Experts of a small language model: a shared expert of 128 neurons.
Below are experts of layer 3 (counted from 0) of a mixture-of-experts language model. Rows are named router (the router's row for the expert), down (a neuron's output weights, with its number) and show model dimensions 0-255. Each number is 128 + 32 x the weight over its row's rms, rounded and kept within 0 to 255. Numbers have three digits each.
Before each expert's rows: a language model's description of what the expert responds to. This comes from a sample of Wikipedia text that the model never trained on.

# expert 11
It responds to: Commas, periods, colons, closing brackets and "and" or "but" ending list items or clauses, as in "Rigoni, Maxi" or "2017. The".
router:123155176067155095123132179186123111106120055191074124142110112158167141072134111082116190056086155164149077162169133168105170098109117165070187108145149143138130097111114063133066128114140096208145088143076142108093147152139147078119080159083203134102143127118137180134145110109121107094145165128093080105151099116151132182091119112111124145145168090146136114176140138126093173103061127089094176147132134136145130177169136152168115113103129090137108197136117107153112151136100115136184093091120088105193128204181109139129088112124165143177128147145092115106132150152152090108131130120116107137108171123137056101098151170146140133108127172135151048131120084085082138141204193157114130076139166115072096144106126123141078154169106133102167091114153101144130150156165113
down0:083140152078141114149126132157112155111130132132129106164154144118120073131118141087128147181108100083107141113191027114138090087121131140126119142080172153067149109121100055117107170064129153055153143103076082142107181151116166142119127130100148178181186141166184148152150130095129147188126131135151115121103128136110096090156111149159072140097123155148104130166115143132105145104145101181142108100110122118116211098093082102111104127191218123114106116127145135103160117184129155065166133172118116121085141101123106113190055167098146086043130090141130141144129135096158094087142181133100200152159082109119128107159118083101116128118148113109124088092172140146124141043137127165127134110181167117176162074178136103124109108099163067128138168098150131160128091077197112
down1:099152101112124177113095121146154187087088104146130115146223117099127119176097091143107088146146124134091157127133118175139109068106114168149117167150149121148058121148140120190132144119148140134121152129142084099162159087177092109158144147130027092152139180129112150099161127093104125154087158157104123118095159131166176101164095158140119100089157113063119115106055099127152106127127089097120124076116148145127159111077170135152122137147158134159133111133088127115179081082092125089104140200175164164133173106114154172050143132140075133064089124130169187170156132123068158123111149149172102166133084128089129160140124093131080126123128074099059129183138127081186162101125081145144159199115166150133134134104146138112112174059058133167178182133064141133104123088166147
down2:058140145085144121149161162122133052155174119133095057106139113104159148096127153124120078045138152085089158133110160148098176199070143149130153075106099125141139152155143222168072154084172194132156090139121185120131125141145123060114130051167119100126140139086152110142135096096137127104181106114108118134149119138133121149051143107141105109102151091123152130069130124175166162115158092082139121077098134149132092132126186153104062140061104134114103123142110126166107148092117109121157073154178131128138102097122116154183124123113128133188149092086104149194157131116090154112081158117099103162069135126145123054165144183155111136162122065104160160130095153121198109167096089117121141167067132163143149176093145141112133135074060098113151148127120123156116167173100139
down3:168099163132139137103088102095203162113136122155086123136181123138120099125080132135084109135096160075089125081075145127100178090115206111116070103170127079096171183127141157123097104104098093140136148127126159151139159093101130168118152121144136111133135168121140077146151111081102166085104116147208119071180103137161162118169148114154135113146101125131149172090113196137172063126084074143127142154174120101249091205137164079156150133060117095088126113136128194126173122110117084103151112122110072131111113084124165109169184153140146185146093146155105175156183112101147153120083143129070087127154121163150101115155139150121166137137137118135154134138144158123124127073178131124068124098142188142144166142047106153132115122112075128098106097173145112103112149084158195
down4:171134128127129140158139129149159079110059147143176173059176125164124104109132160128090093102100086132182172145137112153164077165099119148141132125132169211110139116168150122133117068138091191127095146082107134165085140099148124132149131155066074149154122139146138128115117054107110156169069128129102161175161129120131155060102105188167113124149117235151170176131155119090159131119122164127131201115116108136138126162095142104147097065096196136125173188201132131055121118109117135033115102140130132134082143142099200129136145075163124136128163179149152157132151086114092130132178142123144166108148080170131135178134158078126097116174118133149097111128136120151131151177154106100133138097123132172121143129165113092162076105138153091184107143176155085098088145125108208
down5:161080121133147146142156142096153106112160073148173147134143172043125098072062171095115114129137124100151126099188090158115099137096083156175118166088147144161083143170112096189135150162134165120140087082148209132137151092135166139098121136142109135184150166102078140094103086191125166130059108146097089157131097148110082102130076203132152193067105083104148129089113145138153142128128072113126116107083162189094114112151134213125069134135142165102094135088157160060137065069171104155103165161118113146157094110084143102145074176183115141152065141130142152140104122132130104137129096153177122131137090153122167106145117109111118076133141085118137173165164116137141135090075100120130107189127170079130123124170098110135137067149132123129134127187121139129064112131134057
down6:094131171105138150110172138120123125135115152136090111171121103148191146128119137158148170086122126116120164135063133120122124096118134107110162094109101152137133114094172155098163124167158079144094191095114185167112089157123119158152100125105116075130152088101118085098183080131179152109119191145153146155109119100176130130061168140177080163103152166155143106059137043157125136115134162156159109122130129133098162157137072093103074145160069135174111178157161088125108092150182148113123159073097148148104090146064128123109095143168134102115133072095114101118104134135128111141088115129080104088130077136115132124214115118077160153172082128065167145127075124056142147177155092108101094122103155061152148230101070141055108127134137155198088135091108113091100123091100092
down7:148171111152129102129149079074103101109125095106170137097144202180051181130130144139113141250137101121181122156132063158079088092142106123161192120152118157125114096129086166105161130138158152123122110080119122112126150096111126127102100174086088102133118158110165153113111102114121127161114164104129137143129074168075100121125104196134106155164131161156156149119125109096104109112165147155103142136164196099152171131178121124174106151158146159111113211092191164134162124169118162152108255149133134141137096173061088134102125085128106112120151147094129119095076151066106088103106118117133142157152131120132164126069085077109114089146185114128115139086119167141059181106137123112102146154124123064121146172148118104134178131159150150132175126129155143124120127166148127
down8:137176137090100133192121133128128132179156111158151121116127089148184090154117129143116125101132157156088126186109118153195119092115098069113152133149115159129112122103121121123140074108110132103173163069106110103113108136143122141136113130153143098102134177092126122124149068116097180164123105128097161143158159113110157071090172101124085110180129183194119158108132168137139150131135132144122135127119118090130129207144124086146049111064149137150119161137146149060172128134080150131078114191115091096095097108112079121143166142116089130136124138135117133139151150093110107112136174060140169153105132187071090072118150104127063074179081142161056125129090074101168204125107100114181048053103111128146185164151181085124091141179116111124070144163164117167176065083163163
down9:131068085134116064119147170130135114123153178123143114108099127104111154165142159112172148108141132159099134110102132114104089177130184113068097142126085089157156173059106128108129215120076133112122161114124131101145139104121092091127131143182137179134039167127078146179164107168149087103130148094083086140153154118201089147110191158177148118109140122160114144152093133141080123136189144120111152123089091172120118137084116149127183106182062124095164151102058070098122149130089126074114187124159165141171134139129132110127175160149132110175119169138125142086110042148156143095130104087149074138191118130126125114088132163172157084115120144054142141160157048084098098159171169141103068090176156133112173180163159101121142161106133081159112090123153149091118159122109120
down10:126168206106201190093167131082127178047150144131122103162111098189158179131148125115135134106144139134082173116112201108105116126125152099179113115155150082094185097142187165126085133148049100122144129097150197101087156093121105092100120102135152099164074150058091172123099156116147108056129173117119111126129168096152108136096068170131099124144137104154116122150127134164129107144096092132106130113101112138137129125198145157108127091104059077090151125100070078164124166091099109147162021123198123131184118148100092136052144129132096115163067106090121160145127085126115108128102163152098111116150117168132055093121087121102182096146131143089151098160121101096105131155104170137144103079143133117109151084125170135094145153154139116141096133167183126132114092111157166
down11:093161161140135144100180140146207081099124139116092112165127098072138121080138090157194185099128147154156134113082079112081179113153122106113121081113087132154079129110148133137096163109141066189111172133120045175177183118117139155126112159095124149130128118142095115069127112141155132150202085169107113121151118193182102200154097096132108076127146072131180167137110181096094126161091122121118125103103136116117110130173129142145230131076164096146120156109064184157148159150156107124165098088143150119175190146073110191126130098152136108143155105110137038153136093124134103081136082153114092130132170111105113170086106074126172130124109099144117117166122153124111182153107138160078130109077130145155087129138146102106135120144150144114147155081140091085158155063178081
down12:125083072140138153057176083198139179146155138135032159173066131127107181090143154151171079088118064077136123121156145129158161174148169138141103169139114100120164103067131196144164118168080159153166168104131130143121071126121103112181105140132070107159122109139094153195128136115190119092116096154103155111144197065182132129117152142114148105057112110141117120119144091074091106098132100075127143161158097083097148159164133123109063151167104119121135153075131134133179142148137132107141168066121148096168105049116139137073161157129136137087098102125122102122133118188127058118125139176100112120132164138130105123193134094122120143111136144135168079144106150082097111117123119169103158123077168215131168114113135102084121183129125153116099114174106160098149134135087081
down13:132087133145125098064126119163119101107134185160128062074142141150116060145156177115149095120119123179135160138077137136122137124051072079154073135091145122136130184104105096122174113096150126194208169088113152084151076170124119125161167134161138174124037177143054077125176099126150135121125115129191116166146099131187135200120140096169119150161157128175129160107163156151193123133113113117074179126200105085097150139119150080135193123172120181136144106150130076068114114151125088137147183164119133128131131109089126138121134123167108079152143120134183130084146196118126148073172118137113108100106205144151123118146108092184109090140120098143151179093112145137092133196197092077129111093104128115132144113137134067142111137157123153127110108146087166118129123112136137
down14:066138114187128113126113126149166161078136138108077093109056136107118205151136131135134069101114141131117153145076104104136163154153147194099095155080141111116168107149100183135135152183066153104099106109133147132176097161183054087152120087113069118103149166194120064085128136163135170117110072154182087146173130113159135105168131116145123139130152161116143123089091128169145111127118203159093106119130144143142128148083203125172115155129099141135125087145093141199167081107130094109184196173152135145180087123147131172173077096180109189165118108122147124098135123159082150077150134182148121111092126114133175089097177111200137158134132142137090156133128168153124127142140116098118165097152181121159116121111154104142100159085078130157094142146079149073129177177173072
down15:127129111147122092109094130137129110082096132079099125152115112136123182187178093074192125074135113097143113160153094123100119112086161115174116116159170117195141151124078165186133144116138131171126136195167145111160122148108132130101122160132137151129067154177134158086177150089159064110169117068075139113117149117139138168130156009136095128111139133117102113095163097112057119150165127102136164135143079169143090070090201202176174130165151114171100052116124134165111127117096135100094163135118188107137130101186169157178148146156142124136138176140169063120166163081106215111121128106109125120084162154140102086158166085113158100110144186130139113106158128051144157134105126094099158135119163163125107154069140166161156095101129149123161140077168140129108170113130123
down16:148116139127164144061132111144152153122170176090069132097135146133079133115123139142110153175145065141066143113134127065149086122171138109082131105171156148145144154110146205114153162233128137081102095140119141070144087127127129097078154130154090201189116105114078166124083145107197077110127084115117121144188198137175110123194087200223156062173172132085129148160170146104142136142111111184131135145132107111134158146147089128102058094143115149143107136134152123136113131123114084093151115125149122156127151131066099119060143186145135164183178113094134113140097107135151101111069114182074122076138086113125129161172093123140145147107122196155134147126143106139150100144165116135086124129099130149118174130142102123135159128086094152146060168153163100097194127103120122
down17:146138148151079139130109141108119106124168116152093100112080178142114129169075169103134117081133117107073131130160119150100146071115180103082139115159102133107182163140134159134139102088120115109171171104198158140107110151188103136120164046150190112107105121096105100112114168089149115096110171181163151117133128132130152081094134128124168046139119176165148117115154166209137141114158196166067115141128102101148105154133121085150147123170135047133152167084170168112124174104146151142150179177129120204120150078149142103133070171110157152060083160156085151104130138154160191111113103131161107104157123116113146110124142188183100156153120083107098133192096164108133063094086115104173123133169140128164175101078080199082116196130095131101088117091125146165150147141107148
down18:142101117163138102138221150120145155081133129153113142096162150080132207128111114132155088140112037144174138114107063105109134126094102140169119162146121163137111094087101161132127190134142129156136130153135106110067151123108131164143153119145086122122125188134160117091166094147151160082199108105190121125185148121138149096082088122133160163037119127137184116114135084136139126123103102140148163211153119173088121127130138159103182201124122123117120092104083100122146155089134181137162124036145127183147136139122165135123109126165132090112184177070120105119086137059121122169175098157084097145112151138098155177036118058122173146154120174145101152139123107102099135102112130154109129221148114188169060108174138125141097110122120115120152149099119137141124195113094124
down19:089200167149134108108141159142135152084124135147145151157180064164112113131124099124125116192158148142128120110119190138110135110146122135079135091151167134127122119155132084121093136114135097069145098152104110160168173143108084153175153123171180157129165109093148117144138117096072086136117176184110110131070110091078147210122132159113142123140170147137105110155113086123170195131138178169136099139134143122127154113132149150171110085133186113136154108103120147129143144096155166143170006182076116121138125133131157052183111164075156118178106121181097091122091079108128127123044115092156110143121131102138146150161148105097071168107140139062091115145166116128187123090124140156134113123121134158161188132098171153114120086204113128075143172121120138131147099012180070
down20:177093092206129122117083118121140159121107107145106073098149076128092071113079099124142158187129158104093090130153161150179128112149122113175109131159102099136109147137178112110170138173085139138095143067174146156099088146163085133125107141194116078131148093138135118156096106145048098171118152143157109150142150148158146112113150151130147078097090134084144128145141089156145129123169120108117133103078117162196144144108092104116109172138097156111090132100102151146191092081118188123081255134143126171129102141103145129087144167119091156126166166164129159060110063167129211118099090114115088123177082168134185137106150093142163136102164119149086210125098179162146133145113148086128147154185119093154137126161127153140132133156125146168135121166111119107173105131128090
down21:097178176119129176170139141099081146125092064107109122124128090130124138155087135117188117097171137154105112103150187175115142082140135147105176142123132075142129140097088127108150126111167107124123142142075092152102175107157158146130108167142227135093136101165169165096092114123096096150156148132095084147115145130194134236144124126081126102084105131096126118128145138171046106142116198177108123178190121178168114140100175133189150139123176129099146164106169098157126089117107162149182043108085147143126150129118150168114086106150201122046139090119118057102124111122190119120153180111145108163152085103157108119151101115110106104112163138166113177157125108084152139108193114148137154065126128180108104124116075127101123122176142212099145120109111104149133143115154185
down22:098096139106152136119104118127122120138163112155124081141120106114170118189104128128087128070143189167138170073153147155181084138088103094098100099154090090120187134097157050120114104095134153122116136125120174159107099124110141159107199133162124133202123148144102078172119098078099104113085116148088107100110129108118090122145134073150141095165186104147137123149159130100103148092148157127144130124171179091155094101144080085096164147159150132122165182159177063089094119152150100124164000180121162096085076129110159124140140125124137133160123145173205134147146113120149147111041117110131167136100138152113145142173125119134135112099113104128158088147134117145086062237134158082127081123117117107129127124093167136110133105114113171130071157100142134109116108156150137
down23:092142123144125136112120187118160151112111121114128130085125110138108046104107119104140162105129193123190163144153173161115107159114112112097147057162138098094122102134181057119133130122135103102101158123138100183105167146075099143119134151087139094101146163101141160136140125094062121121146185167180129098156103213068125104110152148140148143109131081134164120090066113119150112120147110125130057108157136184141068190176140119128154105152168133120112103141151199096133153150088143152098116109133100116118115166144135153129131132139111132121147199131116134151100086117047136134162135111151184157070183067106149151133149147121072099160100120090119177063116101088121115187086139031146061175172113089130157183064073185113160117145146172116157092090117143172102129198127126
down24:109153173117138133119088130112141145191154130114121136110127098132127166082109125159118093138151094103119120094119162109155090155100122145108118115137122123106091124194154104137095052105134121192132105161151076117118091096117098119128149138134133149168134120147176174104104127106108071137202048167156121046109133077078177122114121133142082146179191115158056087164121104152083155084154115134081142129116162183160131153114160113103131140115103110128099127060128154166132164136127144120105008095161086071123179190167130096121119078164169137044148151089135185098076171119137147177095141095104139121133164097088128123085100122114107099104117164126175148158084098106159068177145131163133148118163062111131113139080116180072137146186162157119095093114154138191141109142180117
down25:214111121143179161119066122153161157114092131154089142104120131116128126074107130091148115151121128135109130102138139073125113134122140119154064139166126142115115119081145128176150070117172109143155138199121129126176100206134167171134125226051051098145151124120066152118078102142113133156114117132062140160122117151166119132156135092133189132119149115142102123144133075129120106156130133065122110115092105132134135134110156160145148114144135094174174111148124136078156135122146135129167248110156128152079140100158105116081136057143149083013107124110126074150121137130105148126126132163174144210101060164143076159119120101147150107120158160158174156145148193136138133138182119176065165119131195134084174098145121166112125165112133091116105117146144065105126079142118094
down26:134092113137129163178117085126121167145120146097171147139165142136049130093101130100123152149101046161149090142113081103096113155136077138172127151166079182079141168109107088087114230113151211127178110128083082098117165105129146121125130167116103082140132146192153159131068134188154079120138110121164168074124100154128116106170108153134151185150108107132072164138167139137122147081107105165090112134165133134115205138184124117118194141154119173126134131051139074117118171109085138147121237107165139190130124152174111140135136116150097129045128103093149153104092163143151149121100128103124113155177060100122155107109067140157152117141214142138135128118201122136101139124158131078068143145134125156149127143132116142118163156118159082096141079108125131145175117090119133
down27:095176125112140065166140052158144132154076082163114129104141141149188136111190160123120138107152066178145129154171132066143122157105141158127108106138048179182144149085067126109097077117134072188164124158079093154105160101099200125065084123128201180128145129154180118112118156173143146084137117178089101112152141110123132142102134159178141143164153083153166178147144172125175158137123150128139149185135107119134132156123091129104129144167134120112135099100200100095150168129200131126162077156110129166117100137099141107137063136159110151162164092074085147097123096095088123120046157188163143115112113140165102117075173172146082136136123114098074091146136135153150150086140090152147167122122073077159139126129151099176094145179147124087126115124177118131186085127101150
down28:140064079153131127094096109065149078109126189119123082117076145151148116163122120106120208075065147100094129123093167143142132168093132130149099139135120080125152114126125164164144173090111147119124154104170146107130113134106123088120148109176124102142081212084110137067159148157134137076153123113114087129138117155135104113144145132151190128141113108172074130046154148128074093108092061124105110167112125162124173137116121140111135105223172065098105131089106117137080127114118146110119208115180152133174113115163136110172151130163205094140089120137142191130123151109177109139179111095126107141124103117177137066164109143169139112147133107108208196172140163071074083159195126130086152157159177172138145143140099154123145179102104159121075095154080112179163142131143145
down29:107115169115089086148124125083135172109111193142191162109163135121121182132135135112088102236131139221130133124106096137148152145100139132128117138123130115161132149077110119146182101191176160044099173102125106117126149121129158092153123111139041156176166092112127116131146067120127156158126132173144160111116148143127144134119069154154168061168142173136159113157140071098163074145107132115165098109164090108106118093115127172154103107116156153138138124158128117157123103144129134109108150100161127161081155171159115130118144163149233102047104096079043131163110134131100147112104130154080117166128153083122154107093094137149130072060129185164111146071172138156160159122116133155115155166088129122128094098160117117111115089100201168141169131151108233136100103126080134
down30:138119173057102054089064041134129099146086165104087057122120171167144149108122066152135093157138066071079102131138133132070089125144157120110180099163111107129189197073139130118145116157114150124158111145124145103095128144150118160171131135123119078127125165114173162114129125087125105127137114055187155124054114156124135118132146109137122119100145106141185147126114096172105156105129147075142158157060097172161132116140124128134073127135159123126152104135131097160104143104206144153103168080106167152169126106147172143186150180103115136121097098143135158032129115069135201090084115111057147156095099096145121092158117171122202140116121150106165123168157107103134135090154091085093157109196102171156111176100131141133196180106125134176173133122146123140135156116132137
down31:122153123173151181142082137175147165141123115081128132128139081118036119152108102093162135148108141114091125099067148133138155064100153103107144096170174189076101101098090137165116120101138109108177149118143110132116108141099105165143101158120097112127145177203108211108137097136132153153153074134157166138193158181107123060131135144123186166128156137177037199136113141156143154100187117138157141128135093148147151100157106092091150149120125099070135110090141160118090141095148133097166095101106116171128081104130148151141177152085109161146039125133137160081122102106142185153130093105143112095168112126185112170124157085151175141129196127136138087134134136147148125132151137106052109089147095051132121138140161157108130090149104118109118194058170100058115084098133193
down32:175120183180186171107148081141124113109098140111135107125136073121116123103121139175133098119128084162162105191143137097173143105111104139178116120159131106156143146098125117143114105100153145172113092123166185127192161138120154138116107135065125092128051181060201111124145140096078083077142150114109136170163155102127082146195137121115123145155137133127168084148147110139087064111119083073131164186185123121158062112143162161127145091121159106159142150175111141114139202181119162162096090121197101088154137169142128074087149115133144119144093195146120089089078071102103122099163143098114129149161085111132102133097066171123158137156089125183146085122063072097101156140136122120122163107078058159171157139167111161140074115107163147133149104126164143148100139180171186
down33:178113138150114075145149168108173090122094113113180127129141152158061136149122141062097118110144151158169125140069107198098142113093166124121155132099176170064094107162111124134109131122112173109110139161070187145150202175112133134145148146135091111143140167118124120147090136125128088118128153096102144170175124088131125125133089127126151148122113113100167126140081173130027094167180119119102085106195081147151133165132153177147140144115163155104100153147129111120109159169120075123028131124114175051093141101167077091143221155127140084113106109126068159128115125170121154139129146118162105189129138093102146058064134167189097114186193116104131137135182147139126173111144143122081149178159155145174125113189157112176128110066072119105141103144115102115077105127100111
down34:129130121113133182139132121072153076141192132163192141115151117085128123152080145197147138151065127126131102129143083121080148165086134165136136151137118121132115097180120138115173120178114161087180110086123106150179209133118139134035124108141137144128161133059115163059114085175162141107058153146142102154071119138118122132139070147177160161173184081121112110172114129158125115078130108122156082114159145039157136109162106158080095176139136146177080137124150094156131100132144145169150200124107118155164124095103132136097097177142186180101139121098146150163117142126138144149148127075107118126154123125121179157142097147072143098112191134099203132079142154163157122096088110141171137130132162111078124134175175101104128069085109112171084047126152173152106113177109081
down35:158178158150162077122080117151125109122068108143137118075128127080143146117123146107172061086158094113131164177122132193152123055114117182184149143160199117127129159124134110119107067148133135123149187152171117139120134084155077128134073112149156136118135127159178143120144157112142127169115124154111106148131077073201120148116156025127098130106194176214114140103121148095086129216150094115143142107111133106208124123094138128043098096140156145187131094102101139155147097136138133146178148118087201085145117141149107111090105093124148140146111144177138168151124138150089133109145154092154138093099107143123091157130110081131121136154107109136200066159085152111143139138108157124195123098038158122092098145083102081114122128103143148153117084105089143064116103115187135
down36:169108085187129160173197094197143149133116126150185109201130131134181101169137162186112150154114109177096062085167174127141126109142091095117084139132110101141131122071097148138120177060147146167137148148151073075136133074077109090112180161090152101088102124139085212118101142164150118031112116137135142074137106116149081155149150097127183112132083137176056177129146147076111089126117106154124143074124121114103079081144098145139112198155087116095150146085141129107097104103150102131133117065198116126197135143145106152064119129097132133149149121115158149098111177168158074128136114145129129155131141105101121194152101138128131091139162113123158168121136081062080072150115123080099110129125119145122108135075092196177106106153125178131118129119140144111130096111178133
down37:138165133054084118120091129189103115173151114138162164126170126150124082165153145107148154050153153105160081170108100104150101156136177122154117099115152142091122120093084162142122087110125058132195097170070126139119162158072162174154086155096202111103157151121073109099119083155091193056137147179167135116121117163165169160083136158052140193163115147164152132059080165094096088101152131084108154175103112086107142085132090114147171145198195122096103123132139147117093110153152095162112113146100187108111112130103111100102115103108174110085145156073080143125129112041119167126109133164139120095147100088148143142112122153135111169096090156123158063128148158118147151172186137078107135112184129099113108145216123115158129128143144106103126084166109122144118121136116131
down38:155080068141120047087153113164076122133142112175142134119180147106128170147108115119169104108146093121162079091103054087106147123158099193079094135148110152140086123107088065151115135167168150144126115165115137148169162145115121100099071180103082135111095166174144141101185064111170129136168075129110144051127159136170089151133129163162156128103094147154126185115122071092112137140140145133081117116139102186100164099115117177136191128119142172123055147157158099110091141097110190097104205126156130149165160142111079139120108127121125108118189126082091183125119134134107133117133098171089152099121093113075172172112192121096157096120086143154096137138126138127085157114106112174109198094137139102124087108195091066173102140126068142188187119131109088123112128178097122
down39:141070035114155144142117151146131160133134130138104121103158214152140097120160145111126158116122106169127060140170144163123075076112071099170150134150181095072141132109143078143115134168092137166149112105115108122102067140100131132128164099118119121146127132172096115096140108152104156126137120142178108133096111124100107169128046156183098135137131107132143208093198126188153125114141149157099130170128116142133129121135059158136189108166134171129126121109133028120114148102083133095076218194128132198138127139129118166118101097135101100106140125144098106094196072081157090130130109110141148098155150066141135114195095096160105120125187139148178089106154134147112035153119163112068133164141184128202170102145133117119139112173133119149088143105105088128124069123183118
down40:153071082113178171105097097221136197122106162064051115158149127118122161094200113171082117135175090182104089105140087109143087154106104123120111114112135135128094131149120148144137145149120121139150179116146121157138095111140116105107094145097076119167119173198100169108092093102113046153187106095057139071096164130172103119086154167170148109167132154106127177179112165117124113163097097148139128160102150122150153103072155194106110166161107093092115150124143119137108082120107172085171146121131185198133140102123102129160153135143178106133108123130123154084150150160165144084133183107160145145217114132113115167162119080142164103119124174157121143131098104097149093054152148129165116123098138162129128184133097183094117048096098126113203117118167128142142094128107171
down41:142162062121126129104122101092130087166136122114141126147149134123115156108095116109165129191110113089091128152161091187159101126134163147130139123104160056132147126159153137150255137145088168096143151070127139112131143162138109142164163106097068093137115146140162140134148107057078060170093106089129151149106122108085130066091096070115141155117132187124155162117096159090140143102141133146126085107132132065116173109160156153106109136153130161175088113152156139151144122125094115177088201145116178136097090079151148127189150162114179080110095106110091144129196105103060121066097122065134186150170111080166136069115130141182161130103171163145194211144118104138162163096091158099137127129112142156166127137142104104121217132128121119169150101130080150171138110094082127
down42:111094100104104122123109190097175146103141072075113110125225150179081165134067131082143151098127099166092167153157185098115150125190148102094142173053118155113128098119122095135102151120126148083113155127081122176134054122085099105086121086115058174115122116111113127180193117137108143125142093123129116149175172148202123099188148115120120101116079121161166139165137185120097132113122162147134184119163121039101117166141123102133125103156149116116157153175121143090125079159147162112074193113103137174212134150107115130135133142130129114071128097164202095158136155171140092131165130189099085068118093115096154142075128095054084124113130098117080163148126153133103131141163131175100102175110152155149139090147122112141137158102131102124112091136086166080099159150073139
down43:134170045132096127082181112103117110121116040111108099157106108176138162050118137089123128140118143022080121132129166148120087151135123143157161139095122078112137152104125165050133091124088128145088141127144160157127087131105141157192130130125141136114087136069077062119110198115141104126108185137107128132132153140168125170116179165128147133143162148167138143125159145124131137126131136094125084158127171062121059129130118094108107104106109108170162149103129179147166122106132125081118135095156159048168127100089144123032140115155111157103133170155126154090123148154135063155080114204130095123166112100108123116138100089059097147125145085090185196067082188078125092158160186139153094114073123103085113127133113103098108125144093125153126152177088148098114132175104128
down44:190148080115139171191086082070206077068162117148118114152160150122089114112075117130138224164100098152023136119138119134144147114091078102155124123138092128074070129193103121116123124124130126099093161104145139153090182097163105164095126122154143161137182157054103142105126108170103129125123198162083113165064121179160077123135108166140152139117167079093189158122100127104132114073156106132128090116086166141116160152117111156057088114111121122132095146109123148087108070095135130118091191146085125149130136096116117101067123196174142170147177141136108132140064121156161087134183110113124116130165142155133138203148136107101125165172183113092145170113177147129105147108124095134152101154158123103123126142161151128083140071120113184120105068137162149100134102116101103
down45:103104157133169157126083094187083134190141163102095108177117136166138114139177146109148167030151154178116110141140122152189151180172077077117148193106126086133117133093099109125122138110128110148150104140102169104137070090144139116103082168235188148109147113122110133223161125155161139068105070153120090110149183118155131183132182100123133125103100130111108137081198105091098101142093149148176161148144101141069096177111193085148141093067089147166116110088068090129105103128155091118167088109107139194123144189154116091118138135111082168123179124124101104182135139114144108160138096110130106153115107130114040111132173136120171137131135125125124158130127166116108080168152089146147162131088142139164153147172101111115115100131146110143125140179158107161121170112148056
down46:024124100159147166130111163118101154151119076080154088137164089100107151154184066150112106092143124117151112114168127102163132074086159172147135196127113102121116136125133107158147169101123078082161115160195132118174169083145095135097048118082072124110135202114174126155145123107137112192185104125079100155152064196114107130131124096127144168049109182111139113132051133132157109100183129174103147151119104131165172106143133109132146144144145105145133103148156112138079176138105075152132217159126141116102151108119114113132122180099125141116141096127162116147135127120093121087158114107129137180097140115089107135110095141143106072106134083183062181142131146140134104186139121155169162146096143158162131197157213086170077116140129103126145171130095111150160143193099097
down47:155037131091132136104102114146128122063130173115110134083093189154119063154163121117169123169068107113104097083130152081158101174141151140148070201109138156099176154129070072188158200107072160130161109144136150174103145112144115117116138154138122146127069122130099124131104135064160155067122133145125086153076089141161142141171149141155158173086141175110087144124150104071039105101133088096185154136115128174115203105082137115113136081150123093111131148141097087142159101149162177104130214128121123170137107121129146107199133141137062129152144132079126122146133191106141135165203130126143099129124115206135082115156135148141089147128137105059120150177134134131090119083151139126113129156163148180172159096167120124174134128131143136133109097193160108171138186146141140
down48:176117039173134136072105085139153141107146117124168159163093165047148150138120101158180182152131071119139107118155146141157115149106099119176121188110133114127148092130156146084126122173084124168207152119142186183098124115122127188093092125115081127102138143113095114067099150147131176109118175143126065124099123200129125107160100143100216142121159107139090169175126096164122101130109120129193100138136129125076145071098105157104127189175108105117123141138142150113181113134129139155190232066140154129194058103115074112075112181148135124152133150120153119109107136160125082093130115141154104065149078140101160175161120120116153126114157131110141150070090120123085195120096123139149077164123173084122121152143136143092185089175088139124102132167113129106097109142103088
down49:223114203173125078076135117055147082131210123173138147127130137136160157129115113156128145140101104116169153166175088121172170157121127116128149115152088185134124188134133142173104119126158081170152113098148175121106144134087148121091151170154087097069171115096112104110170094135108155105136142195109121075123134174119109107044116087107161170176110137153076098106092101120093160088130181088117093159102144129117134184124178076108101091149111124109123102145137137130138165138118108141143079158145100079113120171037134113160134096083090122122154137153137092150049151127105111164112135124077101142049086114102166105133119063080155136156169125142141094153128145165126128158090145164105095180145102095062131170097139100107105076114147144162167185105090142113104164116160071
down50:118134197137101084116111130129150088100114108128127110205141140102073084094140145099147163229129091121138076116168141145061159105138143162118059155143079167109107167145082174100104127120203071144190099124125116122144167174139109129161158131148070100139177148043153133092114185177201123108122148116109171139162120151144091159106143140154165129197113165061146132152135154087083119138112143103142122110131118108145103141087095078122151147091159125153155147121164116054143144089084125101131150074157108185169155184131097106101095154147100113133179100150126073137162118134132108125096107137154189119145081134117120127068152125099121111146150205103050063098106118136129136112128112152115162095139121189119089121137131147102099109106160033118159136088139132161127063131090139
down51:119070095135152113083079086127115065158190145101097191148175087087105174157164157161173185179112073186141158130105113157140071125096121128116135117137082125155174138135173111171121091087181118164146084123139142127144087108137129147100133168146103144102099115158159164114125102185154093115133116130168181113086119113041121137132141160158147139145110136131084148081141085179079198137179177052110110146118055104098130100089140108147152157141144159084141164160156095156125136147094121171164190134164167118133125130143126137138113174131186087063133092103092104075178137144111106139086071091077136126083139146129099160141106132095164151082189138090157136144077152075147097158118114128106094173124112173121082134135099179133141188197148138083102094186141160114120136120122101
down52:124161077110113132152148113144108136120153126067118085103162152126123158105127144139152064078154126053064141164180167192091089133150224115163160145088107103103115125133191183150152160118128140087145127086099118166123135136122092132137105068139129140129166137110190124139125135055136128113155085130177118139095160102142149099090141115170128096036151153092143127093093152159135148148111088111148142081137135141115189096054131129093107159110105137113156074083073153167126142103109141124100117179158107180104117106167145155227125127052136137071131080139093157144166128124151095107151151136132147127119152085167118093123145180167139162179163145157136152180091116097161126130114126135122129145081116162119157168144150105110122113133038120061184194162104122160164192159087083
down53:094170117141127135089155145123129051121181108051108136147147165136157120126121129137118130159132175100070156141145084159174080115148159211129156131091225081151192120137121150099137110151101141106129106077178141123148089094105131101167068144159130118108120133099160098120125114124090151097117143143144090175083150091063145081082120122112134120106161172190115158123161136151127163070148143123116123100154126077134173157128182163125117108055122123090177000110102127157155136134148120104126046193145088143085143090154152136202113161120093096118103096183097145161151137144143118133134201178125126190118121127135102144136163149147080123160097111119148156141078170105144176085143153116191143121091138125123136183118111073115120081136088120127114088182145126144138134175093092
down54:118125200132109085132099181089126093169098136149105109098153121192164122093106135087184145085130188101076130154156148149116152098107155119077060174126159108106142132134162150125101138067129135080126178134094110160076152171111150160166121139170203111172167109084080138197144152135146138158089130130112128134120157116108132155098090153149073106094144070172147052163083176123122129178126119165064091136119122132145157139104133101116118163201135079169168119071103088174145131150147116142096120141111117162128140150168122142133102167180221141051092127135105099152133153132131137173070136153136113103143080100121099068142150165123077190127093168110148103112145191100163122142127143158125095119141148125050147090116142143089123160126116190099056096100096179134149115084106108